config = dict(
    n_layer=8,
    moe_layers=[1, 2, 3, 4, 5, 6, 7],
    normalize_top_k=False,
    routed_scale=5.66,
    balance_bias=False,
    lr_router=0.000657,
    norm='rmsnorm',
    tie_embeddings=True,
    optimizer='muon_variant',
    train_tokens=279900000,
    steps=7975,
)
Below are experts of layer 3 (counted from 0) of a mixture-of-experts language model. Rows are named router (the router's row for the expert), gate (a neuron's input weights, with its number), up (a neuron's input weights, with its number), down (a neuron's output weights, with its number) and show model dimensions 128-191. Each number is 500 + 50 x the weight over its row's rms, rounded and kept within 0 to 999. Numbers have three digits each.
After each expert's rows: a language model's description of what the expert responds to. This comes from a sample of Wikipedia text that the model never trained on.

# expert 39
router:538507405447519465600441525455587499491492401431475458582406546562503468488463468520527429455554584401555546509430458524498420557489511421555548470441572431506457490500525451457553500413560570
gate0:519548566573553423592468566495411560536498527509580495531537551524524537447490505500570512409557477510512448450439469499522470449513541470515453558437528490438620526522476500424517480432501468
up0:474531545539554513516439500522529485452482527517498583488508504498503453381495487535486413504425618520493574574473463448504498579509447498477576533523422505461417528628509557614467565473484538
down0:582467439457471608504559452514519507528602546515504605539494547557567493546546556499487517514507493501468498532507524423487544490510489527398483607516489518476467495527537539533459505506504479
gate1:454491497575448385546549550439458474490534429528587452446508413521488494444593551529459505551390531420474494497420486440507531585497552428494479498502491527513443456436474504508481518512571501
up1:489567463546512573462528473493499558473486483546530477379503513453575486499464479506490470351500448473404515449437447546546501395417465524492600548430480544516536489531470450477557411479572439
down1:504487509566437515596564410445507527523570528478479482523481501437558432480541542484557399472521510427540539550637476466529471520485560483526507454394499461537602443474427549426556495546558483
What it handles: Single letters or short pieces inside acronyms, initialisms and names, such as SpVgg, NME, DXA, U.S., and Oktoberfest.

# expert 5
router:507541520602448605480518537546554478478500415455448493550528446482527539524591535512549537544561518520540518417422477405441541542511511488513483442570530520493464516563484494501494499515426454
gate0:483491558569569490512621433444407529567434459506436543421505515458475563530468437467525531483496576503544564447537439484528431463451499570490504446529530450560568520554501520433472432441550446
up0:526553445474538493499446639415582531464564589461455452609526452658544512556499461448509472514476424360434513441479532480466427611569461589524529503465476521465598573527522538464599485475481442
down0:464492422502434510511442477424586524522560474408458471553521473461539536534478551400488523456518526428456506562528516497510566435495579435487553543518477507527521462491575490575532571567558555
gate1:487538521441494470520456442546472485436443512516535545509548544622431502482578454355451465497473500535500527430545549457496460464525503558530590520494536451465432502528498470565525530533398556
up1:538535502501467419457475463560573508443527594551472531522482434527606477557424433562518565468474452525501570493554465485490529391480409530536420487501498446465478481473489495499576485494504452
down1:395511433432535582485506471569559537514482468556500478546506454426531546456425445526549497461533608541447501509493520428451468497395559378464460508455481403578445549524469548462418489450546485
What it handles: Nouns for spans of time after the, a, first or his, such as time, season, year, period, often in sports careers.

# expert 22
router:558476528532502544546545497538426538532465569516543495514578548419550559490426488492465539450450449447483589502533478521554397441551564470557553525489476465544525556488522627511457484566566476
gate0:473488466567452435417472518479516558476581535506487419468474557584520396449534496487480521542435470541522537462438457492505479507467485519517411428538430502584541559500421536623484619580487473
up0:471472495460409450425484522413536461574477494601456551495478525513595534443494463430488521466524497506556502446443498487545427521490497365596511420514476523528474529509624495472505554578436516
down0:492574469470509463520505507519370537548566486399506540535486491558487459407476430432468538567472551493509564514499481526516477553474507484390465543424557500457565489455429488518514492568459541
gate1:477533546518503454564436441490561498522532425464517535501532479566522535527553436535387563472483527412457515421465508455530581502492561492602446454494553530407533481462463520514531509427411536
up1:608544513490539624580438560413515495441518498480522542564535469529474473567441369472507542485458583500448443446481565492428620562420567477528509558487538549507523563530433560406471438492509481
down1:519544473450464560547573497665508491532572450566530528520482477484512542504567527599477557461499472472483427473521437491459473507515545484563464434487538512605449543521504541441584431475534560
What it handles: The pipe after a table row's first label cell, before data values, as in climate, stadium and statistics tables: Average precipitation days |, Doubles |.

# expert 54
router:564458599455483569530429474410505523442547552467518471552453494476473515620435484456492545510556475478521574563509521476516521483455529431498476458478458628547441455477440520484565477581452454
gate0:453550523474486420534384559507464408504588622490483530569536570537499424421551490424476470569531472524421521530581609531473467478431518417544494554498474583566456436512526443451603504516525520
up0:422518485555559519498582438502513548502486474458485475607447422513545410385489464522468530491431435535521488414533433462409562477590561522500458424462510438454502574499504531480537513411441472
down0:450527472472485569499610518521502509490618573487589394505523460587487503385482512495490487548503546495352506583509486563521560560498504425460460510436397537506453512553451432558502506486526515
gate1:487488493572571556435517490502450445508585453536579385425581463567556477462478463488430454527459483526500503520519452452554443479532451500613514482459527508447503532512522476544559507495416574
up1:477474465520522468495505509434500487530490476472501467568514451551392520470555476466467527403552529546424478492551510499534558572539534487437554577476545464522572541499494428443526499498417539
down1:521482560530512536474591501476444425541405550558499501520518492533353454458528439499492424507522447494477474544481494539560446502511482472465535469555527457464557465574479439589494439498558542
What it handles: Word-internal pieces like ver in Reverend and rel in unreliable, There, plus spaces, newlines and slashes in coordinates and tables.

# expert 13
router:504558439452555449539463525446569501533540540446459576517462540478452498542455561591435504471446468434497542490514468559510532548538503461571486554382468388479498483567453481577457504360454514
gate0:462436443583414517444498457525466446473497546468500444460601543436508464561553560540581430491524416534462597481473502563462534509533545493471511591464537432583480432466473428445504503531541441
up0:476479453475529538493529360464501463545574563451534541466598479518439520509488634500499517518497392470515454579567564488518444492558494488477576570467476552608487564507426537457436459531529527
down0:481488498530511600455524490549520506532579482494502621575549607502421580570537512489465520412579536561526524509457575523533514581580505493601446577492503500510505536431530459420488497550472515
gate1:582446523444396489522455476392526574442550522441486483549585562439516517502564486541495527426551488510441415465456506574516412520486531565509425523532443497514496552554460434446541630495485502
up1:633454519573513443537499465535446393508460509587564529495463474483531518467528430500482500533470519522475357511567475506539475516457462505471473460429539630609533469517530545534545535501498603
down1:581454476495445486430463585496517476522456493519470433480438487451521522439511509578487423492434506448435499504450471520491499508503476498471574460532485501458521486473526590454485455544514505
What it handles: Final pieces of town and city names and large round numbers, like -ville, -borough, -ton, -chester, London, 15,000.

# expert 2
router:463487478550556480460431455410456608436499533529439516516442462536497571495444577562445456458490536529583483559485505581407488432400526439565496516521502541483485548484540576480500509503457458
gate0:532485534454563476590514521541603553407451587505453573619477521482503446474510480477417505586561520478448545521424448464475433482442441415528522504533571609505470514548473515489449543419591475
up0:435497518571490504532557588461533417460480488439507502386539421561522518497547479524533436450457543425535536492528511593470568514515503470481502406480540512520461450531481506605529489513503544
down0:520494491561471526537531556499554508513484477530503551576546495536444585501471457550515471462592482366556443442477578472421523471500526496458510600562492497595538492531481498474494498487495500
gate1:557544486525533481437487518506528387584597499442528562424528497499444454525529492481505441600562458452487476416487495475531520559539494519490537494534583500604479556514492554517472424527547572
up1:607438539456516485488482490592520510500524494531444503539518591566440505511521550603583502520574402523566511590533441486572404507423548543568475491579417537529497508554521549473449564517512504
down1:495492433494588414507490500427515508491482452521548523491537509417490494458458566518506480428562552566547632528406452504489538482550503498519506586542471570470556507543536541511523456536462411
What it handles: Final word pieces of German, Scandinavian and Central European names and words, such as -berg, -mann, -ler, -isches, -chen.

# expert 34
router:549470509445461416546460518492476525471561544453449425548416500500522570459505553534497524509403483573520480485480445490533468581565523534444461574517472523526426456471469544469503510439482421
gate0:450506600491617424412461490519461566492531489504543478543495579439594516480519498560494488434506486494525535492507564579460451583510471440500444537492505583529444462499514420604578476525519554
up0:400459506517462547465541484602452618447435465539453483438479563557525473513427511518520535514548490440520412476513499488625512599523527541474470529456548437432485521530562566500538504555551428
down0:470488533435520487512387475381470479608565389399514469549543448628544460482477562520556569560521367475553485453547527564553495482598562592460547555489503471539501482532486517624572441492516449
gate1:553571561536531545498466556455446400515556435525450459558526493368459464474532558489561560538465548427443483443570443516569574586497361501440482533465519524540409467563488498457480549541499448
up1:530523515524502513479466438634493518495468497469370579497483530523419394487558439473462495503537529528362510539483471443558533616423471479493521445495482418448541519489531449487509576385452558
down1:482466550528501456443568410509518568458470495537495499525467463500486447485580502511494460434529476489528388483546556501478590530412490475441579424455519449484524573515515547573505510467428429
What it handles: Official titles and name-start capitalized words, such as President, Minister, Secretary, Social Democratic, plus mid-word country pieces like Ar-gent-ina, N-iger-ian.

# expert 40
router:556526428506562507520452444457502463474602550437419507444530612544591512490473523486425477548484617563505500442485603539595484528389551506484447599552506520574479578509458465458496450486476484
gate0:469474522428506509480464556485560596526404524532465493459540560478387557488527507476387491489474529497520535508640477503503516448499419551419568521532489492571526464496534482503410472467458526
up0:460484416466489439491494528483507461524479425506614502474510488497533533578527526529538430581529516447447538517489484531457590527527421539444497555506558553478479504526536442565574529576579522
down0:461486490440616519449411471490487580538505534487466508501449529493440544547393449549524491446484448488436541561425485495437499491532506564441485486507471477443458446543473478457476532547512595
gate1:528515411517508467515526417515482571550515455420476418521441540570465436503488531493453566534494557459485565503518535497521529456484463520461526537497471505478645484496524406449480457438495558
up1:473528550560524468494483506521546393471510529463514524489569504511462571578431509453397495559586437534525479494466429517487528472543480497474430514517553484542479470521547538520552445511567480
down1:534553481487567541551462504523502518546488550492494506522551384430394551389569465526544469474543396535525415470577577478433561494505517480426542547495456550566563530510541505567452461512509516
What it handles: Short vowel-like word pieces, often final, inside Italian, Spanish, French or Japanese names and titles, such as Am-o, Attil-a, Franç-a-ise.

# expert 41
router:530581502490517520589484517438556544474420455613519529444605494458513535591426582511472525448461536534486538618470457562604498490461451471472488426423452554566468554501412506569569490537522485
gate0:503496444580521559549465490510530407537565491546542388563495467539404527545514497472477501487472553451585530511485577461540590515491529459516572517414618529464514527511454543517551531500601458
up0:488429603554466464541518506560478587440486482563484535460535563525461515502523596549479476453506459504509584457568409517410478493517532428466427552462517540606431426545509494465498531460503490
down0:556518463496552473567533508487496507552481542445486423542480476440526494416512539557491452460461397496441500502405577441594460525545538504448453531440563490467528593435515496507528548539480593
gate1:533507528481426460409435375528492506461500447529523465440450490534547483425408581462466467486440459486539561556506559537443408425522527470565438450520420510557516412493469517508499477544394451
up1:503496495514536444555534467452519493544518578555478456495532473557559477395480514438472444404595553441530505534412547539386479454461449545448511530457504493557557523521490478580558526494512520
down1:440447472483531477555564408442549483493486396557479565455569568584489533591465392493563560478466513500513561457411410549553437468481565517495447553600501522520546524564479416545624580497436487
What it handles: Closing brackets and commas ending parenthetical asides like birth years or place glosses, plus who or and after a described person.

# expert 6
router:535425474446430490531452491468586557489534439455447535529486495504439531491575511546572523483458551401399460447448584529506444497492564479505448475513502559551521569475531449541470508531504534
gate0:499544508457480489541549480563458408558545618434501503443444394485543440393468455475553469477466526567507508575522537517460525552476513449528506522579488601586485567465538407515545502512533604
up0:507500536476607562552467567520446572551531471527514513525521460458509566483496499559379481595522556464455536484531495434491509455486543536488563431488459519466495465446502569542488529602549503
down0:547505511402442519444484530442575635533458434410535501550470438567514516495521441477484479490406549522466455483558442518566427476565515525592543452424549505521508555416488509447516554563504448
gate1:500511451480471529418585518409459468518467457464537560566439546542450515492447530521491485510479529551479551523533573476471534491462453510462537533590531539470444486459551520590580591465498470
up1:468528479597542468459490530459506488470601493480491525489447525629533458584553420498462469535465551523586523501531529525514503556484509459550428466520469621520577518427532462538569480558512494
down1:538564565577487534387506451570504468559455497479504482533521540573503517442423496490521563452473522557559457469493615438531509593630527513403579566576543527461513432491481511523537573520537482
What it handles: Spanish and Portuguese articles and prepositions, and capital letters starting words in place names and titles, such as del Norte, de, La, Nuevo.

# expert 62
router:525513469405531571583512553420541526607570444427591479508483528564502512549435480494484512560561476441492414446474503541502491494444544430573491408531485474529482475521468480524565536457522477
gate0:527438494478426446509486504506542550494527506452498457505479545536362555494486571494455483449452431465467564455421561511539598545460536526483440411558550531552401503566513506538577449476426589
up0:425519517436506493498417595493537449537477563451477532473549580483512518377584563514565432504549527517446478479504529555550504466485375426459530522520501521561470506529501528486490476466549485
down0:467484557500548541497483486446476536452482450436572461501500542577454493524514631492484527477556468528467536471509480525500578484596444563470566538504535487462445448508456452482514518499483564
gate1:542453483456445461600537518456499463532524496475523602540461469586528449520492588410487493520519466517563405544597592496593589506447510486553494469418524495484425533517493414555561468409390468
up1:518490448579521441523498551481470422596604601454531463425486512482471536492517458490588579533594578468534452519522528452539499407591466519403478562559531453527528574466451597407454482544573537
down1:472417521499558456477461470522514517477534519534530484549505555454533573500472406483601550546430421524543503435484459617500483463524426527548504515584465463431592442524460523450407501504498457
What it handles: En dashes, hyphens, slashes and spaces between numbers in ranges and table cells, such as 1600–1155, 7-11 mm, h‑index.

# expert 52
router:481576543532525539408626496527516398455494530506465483564535498451531514498566492587511573454572490514488531478476513481535536534466579477413504487533489417458425547560562591415526545564438501
gate0:525468524481545526474506525527483432459483518531531440505494465425393535521522438450392447410463430423446517582485468540539579458502547551443536525483436474502441524609487493525518576556381462
up0:370588547375460482484515521505490413430443595514441495547512591531562459477526552540564520558452548529479501488533538449483472421561507620526480495496436508490492495478534454393473542449589486
down0:496468559511509373561540500529494458526486484498501387456537427517416564466473540544502550584618493537467505445475487540511469413502534601547477466507498525512357511556356474547479498411504508
gate1:490497542502525512426528548558538410527436473445435552563499513458471489519444471514414419587454529533474512551514552614518418488560468674461487456531505481502459497509573425482474521486519573
up1:474579586435518416515545451479485539382387404470530542471581521438612463430530507469443463501425527554539436518489539485546553454458530494494456502525500489564537564516466520468512423519553580
down1:483437500496548501490527459452452569520472439519514444481430430450609447526477598505476519509593522489642523466584427487474526497544522540484497468577527482478419441517540645483510408564454507
What it handles: Main verbs and past participles after was, be, to or a subject in narrative prose: was held, became, won, was elected, recorded.

# expert 48
router:510503496496450523455403421569406473416571547465513397474533478504452569513442593546451503533511569619497526535450408438450569532549441510542540541461473553446452459432483489512536508538497480
gate0:497478563469609487508433488430478496522521493518543517458542525551459500512406448447510512486459561488527432414532472482448630543519473539490548487583442525581479498451509540476519477490548469
up0:436520477516546479497550439562496428438503527363442537489488476528489436483455573466493582419516477433470522462534520528557465613524478522466570529462527503458487570583450498512465501436477432
down0:496545538511501475456597576475566496526523550527439560526572486529537490468490495417547497474415448534495558474492442436485605471463504579490618535542581393401460441506538527380515530463466455
gate1:531497554497563507474468468465493554551481504551533515462481461589399444481457480447452581466425480508491442467476604468607495476503514529479459473576411506594468588455552481437466494473485497
up1:490487484473486435412513462543527383565503413562521495511474583568580569517517580512389400520497571498488467574568534545539528460572575588498509482537546512635458482469588602482478479568597530
down1:486488412635510495498476542573472467484426466582444519518576560439460547443513522598486469451492501488497569516477543477484622479557487501432464438439510505517524559583499497498541466529471433
What it handles: Final pieces or words ending names of teams, bands, albums and organizations, such as Kings, Flames, Wheels, Records, Racing.

# expert 61
router:513473562473418480537520479548521588512484567477459361416467555491430608585477568536450537457476523502432501475467552519564477458528523534452404557566421541508487523483473488497555502579427522
gate0:440448464511506485499459450477515576508491543502563509500539552395519446541391473494511465538555448467582584604523452542538546507379486556520473622463616483434506474405477478483457470535581553
up0:527583484457490490542504533493481504520559481551583452490612531550517503433538530631460569622486503505451623499421447486540543580533461502425522424429550521507529460571422493501444495479628535
down0:517490462538529535468591483544520446578576509465453518585627507500517512495524541554392535521462512497477441507500482545548525515489534479563494484519493507411485524508500421502482543475522368
gate1:468458522519490421500500512506580427523563504527537480527532467490526517490570525567538533512465481340448387419440458484485571604531471482464502501575416590483587423410444488572473427486522588
up1:483546476528428552398472601515480546518470469505583516449427554432556503516552558505450515513462421419461541489498579484563498450439594385519403479471511400442511525535521491501458434433628509
down1:542558488532550513495442523581424546500484446541400469532504508436471568431500542530519522447519499509513480436510491525560477448524430370533464541485466527527387469597463448540415521436517543
What it handles: Short word-start or mid-word fragments in rare words and Spanish or Portuguese names, such as ar, con, Santa, Rio, cur-ren-cies.

# expert 35
router:466546525398488439466492609453453519439554497494450528508494505482431556422430560495439500410457535576446536526553547482423419517579492554456524602481465523439499395517514518521484484488482520
gate0:530427475452421456473506552510497431522475489515497466469499503489480448557536531551481553452436519541508458535584450454502533464519502444478538531475509540505520465465463455513547571491551457
up0:501526540498486438555439531533425383519487404523445410407461578433446557518543480470398449517462457478449431490553463505529503506459392562539480492508519511557496500474530475466621535641511507
down0:496423494533475574539525614492435511533447472535424579467518463586630583506468480485537413579558503516530453480471465544525371545495546503449495515487566484518573420556490487405451558646445440
gate1:416612533604514615475470585516481506491537584462465583535457445514435519464445544450498515516425577563450491523494500491564513476525469490483588510552505477469462542527545528488483520453539514
up1:487518532432580483566513539571528497492470518601560522475496508548535522527517451508453540441493566470570527433525454493486490488454471568551505461534440470565512576515493480466482424502557471
down1:537384515477543617534494434512495493538411517542481468404593517481485453380528521534478501426495503471592513522491512468486490457543502479504530473433534409481447577510437523423551446461455532
What it handles: Common first names and pieces of personal surnames in sports, politics and credits, such as John, David, Cl-ive, Wes-ley, Ro-oney.

# expert 28
router:456458516428574461455473476553458536491461534443562516543528439571450424420527511478577483546503583476511495454471457475481527510486508458504551460438508526529452562435544447419440577515465501
gate0:539498552496549485359570513451504511455467478545437495566472519549460500507500519486539502624551509470397466536466532430536502431561469557595522575428531439536446511538473380519546549422500525
up0:511477459448557433354498460480537450511554625568482559523553521546410442436430543523438530462478574551543571411550497540509524514485463504507532509505412567557440439485477540467562514430487407
down0:465482494508456518560593557531541459439449393460493516407513533485501515552489458401506530419566566481539544465477488500505479408482486464455526483470514372479525486467519528441522489477612494
gate1:496524536605469497467483561410465486563467531472488440520436425481461528477474515552478536419529616441487512471506439485558543537498462550571447509439458511568423395516544571483465447517602485
up1:518545450548501547539498452521499461494514504563482547474494481528564509455523485539442586568432421565511486542461518459508482526414457521472521569326505516476547576575454421423435487532471494
down1:609555458387518474519509575503527452439536493496449471446529494484435526449589429566500554523492506456462542601507525512536467461527553534476494423536536526510484431525540443485525543572459537
What it handles: Articles and possessives right after a preposition, heading a noun phrase: from the album, in the eighth round, in a 103–86 win.

# expert 19
router:522474476586532510537466587555481530600481518492558393543512534557458544422493448520466516509437462470501510511547520513543480416506547499484499560446507532509510512578510526470491432563469461
gate0:482551514444550496443476666439502471554453526523597449484476379379453412431456432488525528578525549538412472482528532522511432498465541445410476544551571513453502565508452538453540445513484503
up0:533473466496524465482537528467460522469477555487427462463579556492573531498395532610439556509490491461521421596537460398561493374542579531467502497522577474502644465441559580498467475397477477
down0:502432529545529608488484531479476482456463552409470477502607440514428492433523558558503447446413447417481545492540400470523550507443488489451484569429449391464570492450545561564560512520616434
gate1:569567456477509527524467467481431467611565509518430440513433520532448431521382483509552558462465501571458469496513536453543431542426526521527448530435506520459497558466451518423507532505465492
up1:461551504557513432466507521469480409525522536450472472412490477524504504424545530401647428520485471501549500583405448467533510501538502654536525452468561517554547472545576426448510467535464496
down1:559468482424514506605513547463464474475514471581370454403441557524455529565481522554504485466497503521474500526570477488443425503542518513437424525509566462427417459492467494562603478487467487
What it handles: Line-initial dashes, pipes and heading equals signs, and "by" in credit lines such as Written by:, Directed by:.

# expert 21
router:520498472562492575565545533435442569399507471577528447507575452431491511578419494535419548523448578533507492516517508599502455463432482433529519507440477527551541609520453498586518436558519410
gate0:503542529501597484499427563573512419517628508533533541553534496533533471546584457557469553421524441442518583459567593502505547568409407494518571501391444445475454612509504460486495489512513578
up0:435414529483532471515447475621564503565485418451532488502485516507432610477482499525453520484399482525498483513495508442567494595584520609479452460481505464516438481481504525405493517453523419
down0:529536534476431554548507512508515449494545433430444509499543519528521474503594513478425517542609525539500425518463523540512449453511521432606478479491436585510447512528532438506594486566519504
gate1:444404487517474399497513517493464493463468504576549510520539441414447522447549550534451598472484466613575525586542453494531510485599490570524395448472531488463555468543478476444452501436370492
up1:488468497481472481509402596545461579450502474526554435520496508475564482590449489487553543413509538446436513510499441475547502512565562478506525533495432418525549445530437451517556455474450468
down1:485572569438515553429498542605469580487570473476592457529531536453580544699546502501539457519535567477479502496581443474442459525517471440566565565443425561499536480472520527450558410484596504
What it handles: Commas and "and" closing a name, quotation or parenthesis before more text, as in Bagnis, "Slow Down", and Industries, Inc.

# expert 7
router:535434556522496544543502585483496585563491549489481482450522544491516546500503382540494544559496411435509543472515439520598409492531522561518557448440509466524565547501475594495430545528488445
gate0:468451506469476520572408484505403566502460462446488414467545402477452483472460474581531441491564538465476516456404480506449462508579467508517502582462508510476566487436540518423530544498579608
up0:462507443496536487486514430546489554508434557477468533558496516482555422535503508470572482573463473556522492472481534494483441591429510555408528476477485431506483531520470544479557537506523538
down0:491580456393511521469499534517493493408578489492467506543475476475534519569542573506479553405499470535419441472511475447488512464580575438670518495492510516562537431440548526551527582483495492
gate1:548500480540525412553509556467468467408451520517480486450417460518471389429400470340578542502472532454460576568545380523435603491476434514582564472423569520608461474537521449539535553420511437
up1:637518499506479440578462463510565416472482542548517498441574485515553384547556495490496491412534434530574513520663444461484474420475444517577539498517505470508487473472509483433612421439520408
down1:604508516532457420484569498545491586483589458427512436510541475499523542483461555493509420556540594441512511486478516475532479458540396510551451501520483530501492559478512397482511426523553493
What it handles: Colons, pipes and bullets right after a field label in infobox lists, such as Spouse:, Time zone:, 2018: Denmark U18.

# expert 47
router:531438461501532467607502496481488478546608469490504471484493564501518551461471449433549459473528569447467541467413483591490405479410533476510436569511552428587492425456506522463623461407496503
gate0:489492529541528445526543566581503444528378550521539512515490453505535557467562545498519425442509512469524456619446384513435555404525488483498469505563582469458543498489440496464496540615495556
up0:565483436545443619441501488413440457567471505502488511563538516483535538455463469471435493487561462479505506533526617601471498492438415408514461420443492574525520479566457440489512528537494461
down0:477450554598533583447514456477484552497524553454572565552498564562435477523489481498555569505505495484529507556425499479447459531502499479441495501511461562476456511597450511491561516459419508
gate1:436467520441564563525517441505497501493506485465492443558399376463532532446524540486441640563421449509495404486485468503400516499497436487442607469481403467499482498498525456478459490536542464
up1:430505470396546436472574573443479508497410459519544503480465491438555521426485493536535614583480534575545527485446494488439497515496588446475491535473470544480522555449486434535546452498541495
down1:514485514381540534544495550471503398514517441462498478458481467508530488484540495548436528578458567498474512449454491521447487436520405505435565508608434523544499500428529425513556546452488495
What it handles: Single capital or accented letters and short fragments early in acronyms and foreign names, such as the E of UNESCO, S in SNS, ā in Mārtiņš.

# expert 60
router:541533475404499507596449460492578537437443413573589480479552479459353576536403519498446560394495519483429537488461490535555464482458494474515444493462437539604448537569420405557581528484457450
gate0:418596484524482504574435499502514464537515457536585530423424441531501544395546466518505396438576512522475420587455511509521568478475484502502517438473472521440556543444491508544572493574537456
up0:530503470421560453557548527565491472541497459529587549569506515444484483561569479596558464573510427500560455489524464485576500458516536509575429506569568566520463486546517421357534409437540443
down0:549511476456389514580520542419480511538397513530571432515383509539471443486573511498455521494497499609503462636469431497430500432448486511470477493466553456527480550486470551532498426497552447
gate1:480432495468548506554466578560510464571458496463499489500500459545567557493471433425447475554541476472555517447461544578553427407544504407513501496482497476434534446485467518461452555547560470
up1:583498451504499563409479481498506533513510497489516533418367547547480505551494508497479488527484469509594459485533522524548550555543463554450442399476558488531465497485414473540489528472492500
down1:578514490515432387465498520374506449523403448498528470464514492496489482584540520547445507519567543425513448511576473382463535531456551401458521491489531484437416440542518478543465491471430463
What it handles: Closing brackets and quotes after numbers, especially in climate tables such as 45.8 (7.7), plus semicolons ending table and score entries.

# expert 59
router:542559450458524448541391469573514560471471466505518496526484474535525576470429479464414535486572559459623522441433554444536442541499526499514451523419492426536475473474453473422610521511431394
gate0:502510488542501475427507498447479480417533469469503552543479556442503494382514486521537457491507431540438417432482477380568511536538528533502510502557463464472441540503528450474437495533630460
up0:609492568511471400531509482499465506464552525535413514631557423534461583566516500436455439557483537440476450519467470513509506504499488478469535562488468497486483550422448566504516576509390493
down0:569450530499531466497462537484470523564500589459412499445526444413536411504521555475532518542556544584500517481458507502545491513534563498477460405464522459444580508476399453484540488496489499
gate1:391442563462487471523512470491546491526527493383518521447446486500527369443485462512554556467596494531440540453519517456449495525568534486507520470593486486515521477548550546483581542566499438
up1:520391477444527535553503465510560533443584541604422542538434614525529480577538550508493555481475530539500531488417476594445441437426504454465474574408469545455497555486539427483569548441543504
down1:489447484480497442582509565575497442529555481563534525501517513483519491454458516478538502391573508536445486521694430449508508533485523542429484566431527553601525504507499517477531489526445579
What it handles: Short letter pieces inside rare surnames and scientific names, like Gra-f, Bl-ed-soe, Div-or-itum, plus Markdown table separator rows.

# expert 16
router:525578459403572535474467509531492545451479478429520549522599454465495382481512526479474480546520548537486549486507514567545543528470431409392515460428520527504455528490493484440407570525474448
gate0:530457537508505534477464564551469491522436513460427531477507527477381536449505521485450480554538537526540434414520465506518489518503604563456508482559532541474557529456426525521458488481460432
up0:558547468516503503432574458540439452560548424537483463542444619547523527535514520450477510482534582479449576525472537514577490504488457461486561480500476511508551418478433534530393473407464425
down0:466578437548550516487426525570448539557452569509479525427504430453502525466506468566451425411498442491480438518610420562541464354415503505479576520475574421407520484500533501398548570497581509
gate1:449472494539588523540531452471474576495533484441470428474517490461484441459466379566492528412440373561502523506558479512478508482625417453556441564464509579517623492499492509507434526491455407
up1:533531469544558479511525426529493482487484466504528457404436577528527594476576574493419433413458518492454429449525558496493507489528406530465482586475549497463510487450555441479523543569568411
down1:519622505486514539571444475537520507493391461498444405578557513520516412590470430516392512495522542486519432425530517603637506532399500545483526482464524546554510499397420514470534485477531460
What it handles: Determiners starting a sentence or appositive, especially after a comma in species or entity definitions: the spotted anadia, The label, also Romanized.

# expert 45
router:501502395464419470477588500532593391515506451511446503517494463475464550538483565515537571507443538496509524438529438497528629588513516503602395533584442549497462544530437423473493515512510463
gate0:571510497502482570492490490511477458601507545599514557473508476474503481388478534566552558472500536423604479497504505536456458396473527526483507611503492484526530544457530490464444457411432493
up0:493554395429484488469564535487524564537467483498484470492570458481477466474528502517409600440518522531525546443479585492620496515500485504557519567466460396490364471524544483494550521486399448
down0:437466454431507407490481469486560496495478558498498437507510501524467424487484458403506540451554464443537495548477490514439502606457533508497485452440542437545464553475460468486528416429440535
gate1:596477541521467496644460456503500539516507575461521478533491497573510468476472535444545472522505541464535520494478521551545558410477450483590469547457575408510470436553587498505486472547591533
up1:555510618498373454478584606450480478558507439420486618581498522444492531507518483553467488537522478505475616543571483511388502499503536478528518511420535430522518538546469475429499409465427461
down1:603491392443523498566450532560544500494406533535498467553496506488479470495522438457475396556519530385498474463529607538462533429522518571523594504506545540554463544596519500448486457583534551
What it handles: Common nouns and adjectives after the or a that modify a following noun, such as real estate, public, water, football, and military relations.

# expert 31
router:575466481520562416505455527457484488551454570451555547494473454524479447542527584449555573526540556483606507446459435468496610565456544473460529487571459611554451564541547540518405470543424456
gate0:426522465535585452564555508487447471453542491506462484504525518410492449510451514455465507477514523511463481561530457470520518557477508489480482495492490407549587474480496503480457542611478525
up0:469483504412504451449539649589530527416525513518428576531441441504459567468544605555564471527441531486544434444505456492487580491507438510507449468463545525522540530489471488481430453530513506
down0:414529602508418494563555593476454535546519537498454435556528538408476504507447413482517439516428486540523466521500452450465476441528475523523512535452532534443493481454528473401554585528473489
gate1:456515485421502539569518486461455537509554529386464527446476471458441453523533590468495558549484550507435474448462526546396519474476515468566363566456496424561525593520413463456497526492420594
up1:466556492532454442536511518454524537481437542559548530524508416559610461619465538553523529453401568506512537500516526584526466575543506562479527569474501416498577475547482448538507420529395419
down1:544524502494552484487567470530526511586500454476434467333548493533549498454545423503528611413528618468479530528505514535484480514510496535480629529538448557522570475539453567509586475576496477
What it handles: Comparative and descriptive adjectives and physical nouns after articles in descriptions, such as lower, dark, similar, storeys, roof.

# expert 55
router:515499496542495517559514476461425547485433476511477590493524437539457559491537511461464501614455467641547519483527562518521501547531528564549490523490545537538587575533448460438481533546517407
gate0:449486492482432481556564547524511453477451496447510468476487488533563461468496535531489498401647505491487457508558524532502382492456449455416519606511448482501449497479516448565499496518464468
up0:528472457447500450559576550545574542482440474510458470483528537555528569532458510502494478394492507499382428499561560593494507509552507510535520599537479528565504459476452352521534467458545396
down0:533550503552386559577600485437530557473523546527466598461491450549468578488485533481424429437526510493506478460600484451520473565530537557478424525399489490538580506477486379484447471424471419
gate1:534523423524466486526534632492506492532505453446415486554494498419517462551452597511571491642522551509455446545404438529552545546460452469469491419547469530493519541479528558534463502595530472
up1:539474561594498476436501494482575571489434575499503553534493517443489565508580473492468584445475493522565453462545605478510466434492543479472408522506478412511499578499436472633492511457539516
down1:482479478511536549474519553472556462537482455459528517442519427376462549486421453435474447469458490528548487510488470560481478502516563416512476500479559457506500476442450570535529418478600505
What it handles: The preposition "of" and similar ones (for, by, between) in titles and institution names, such as Festival of Hollywood.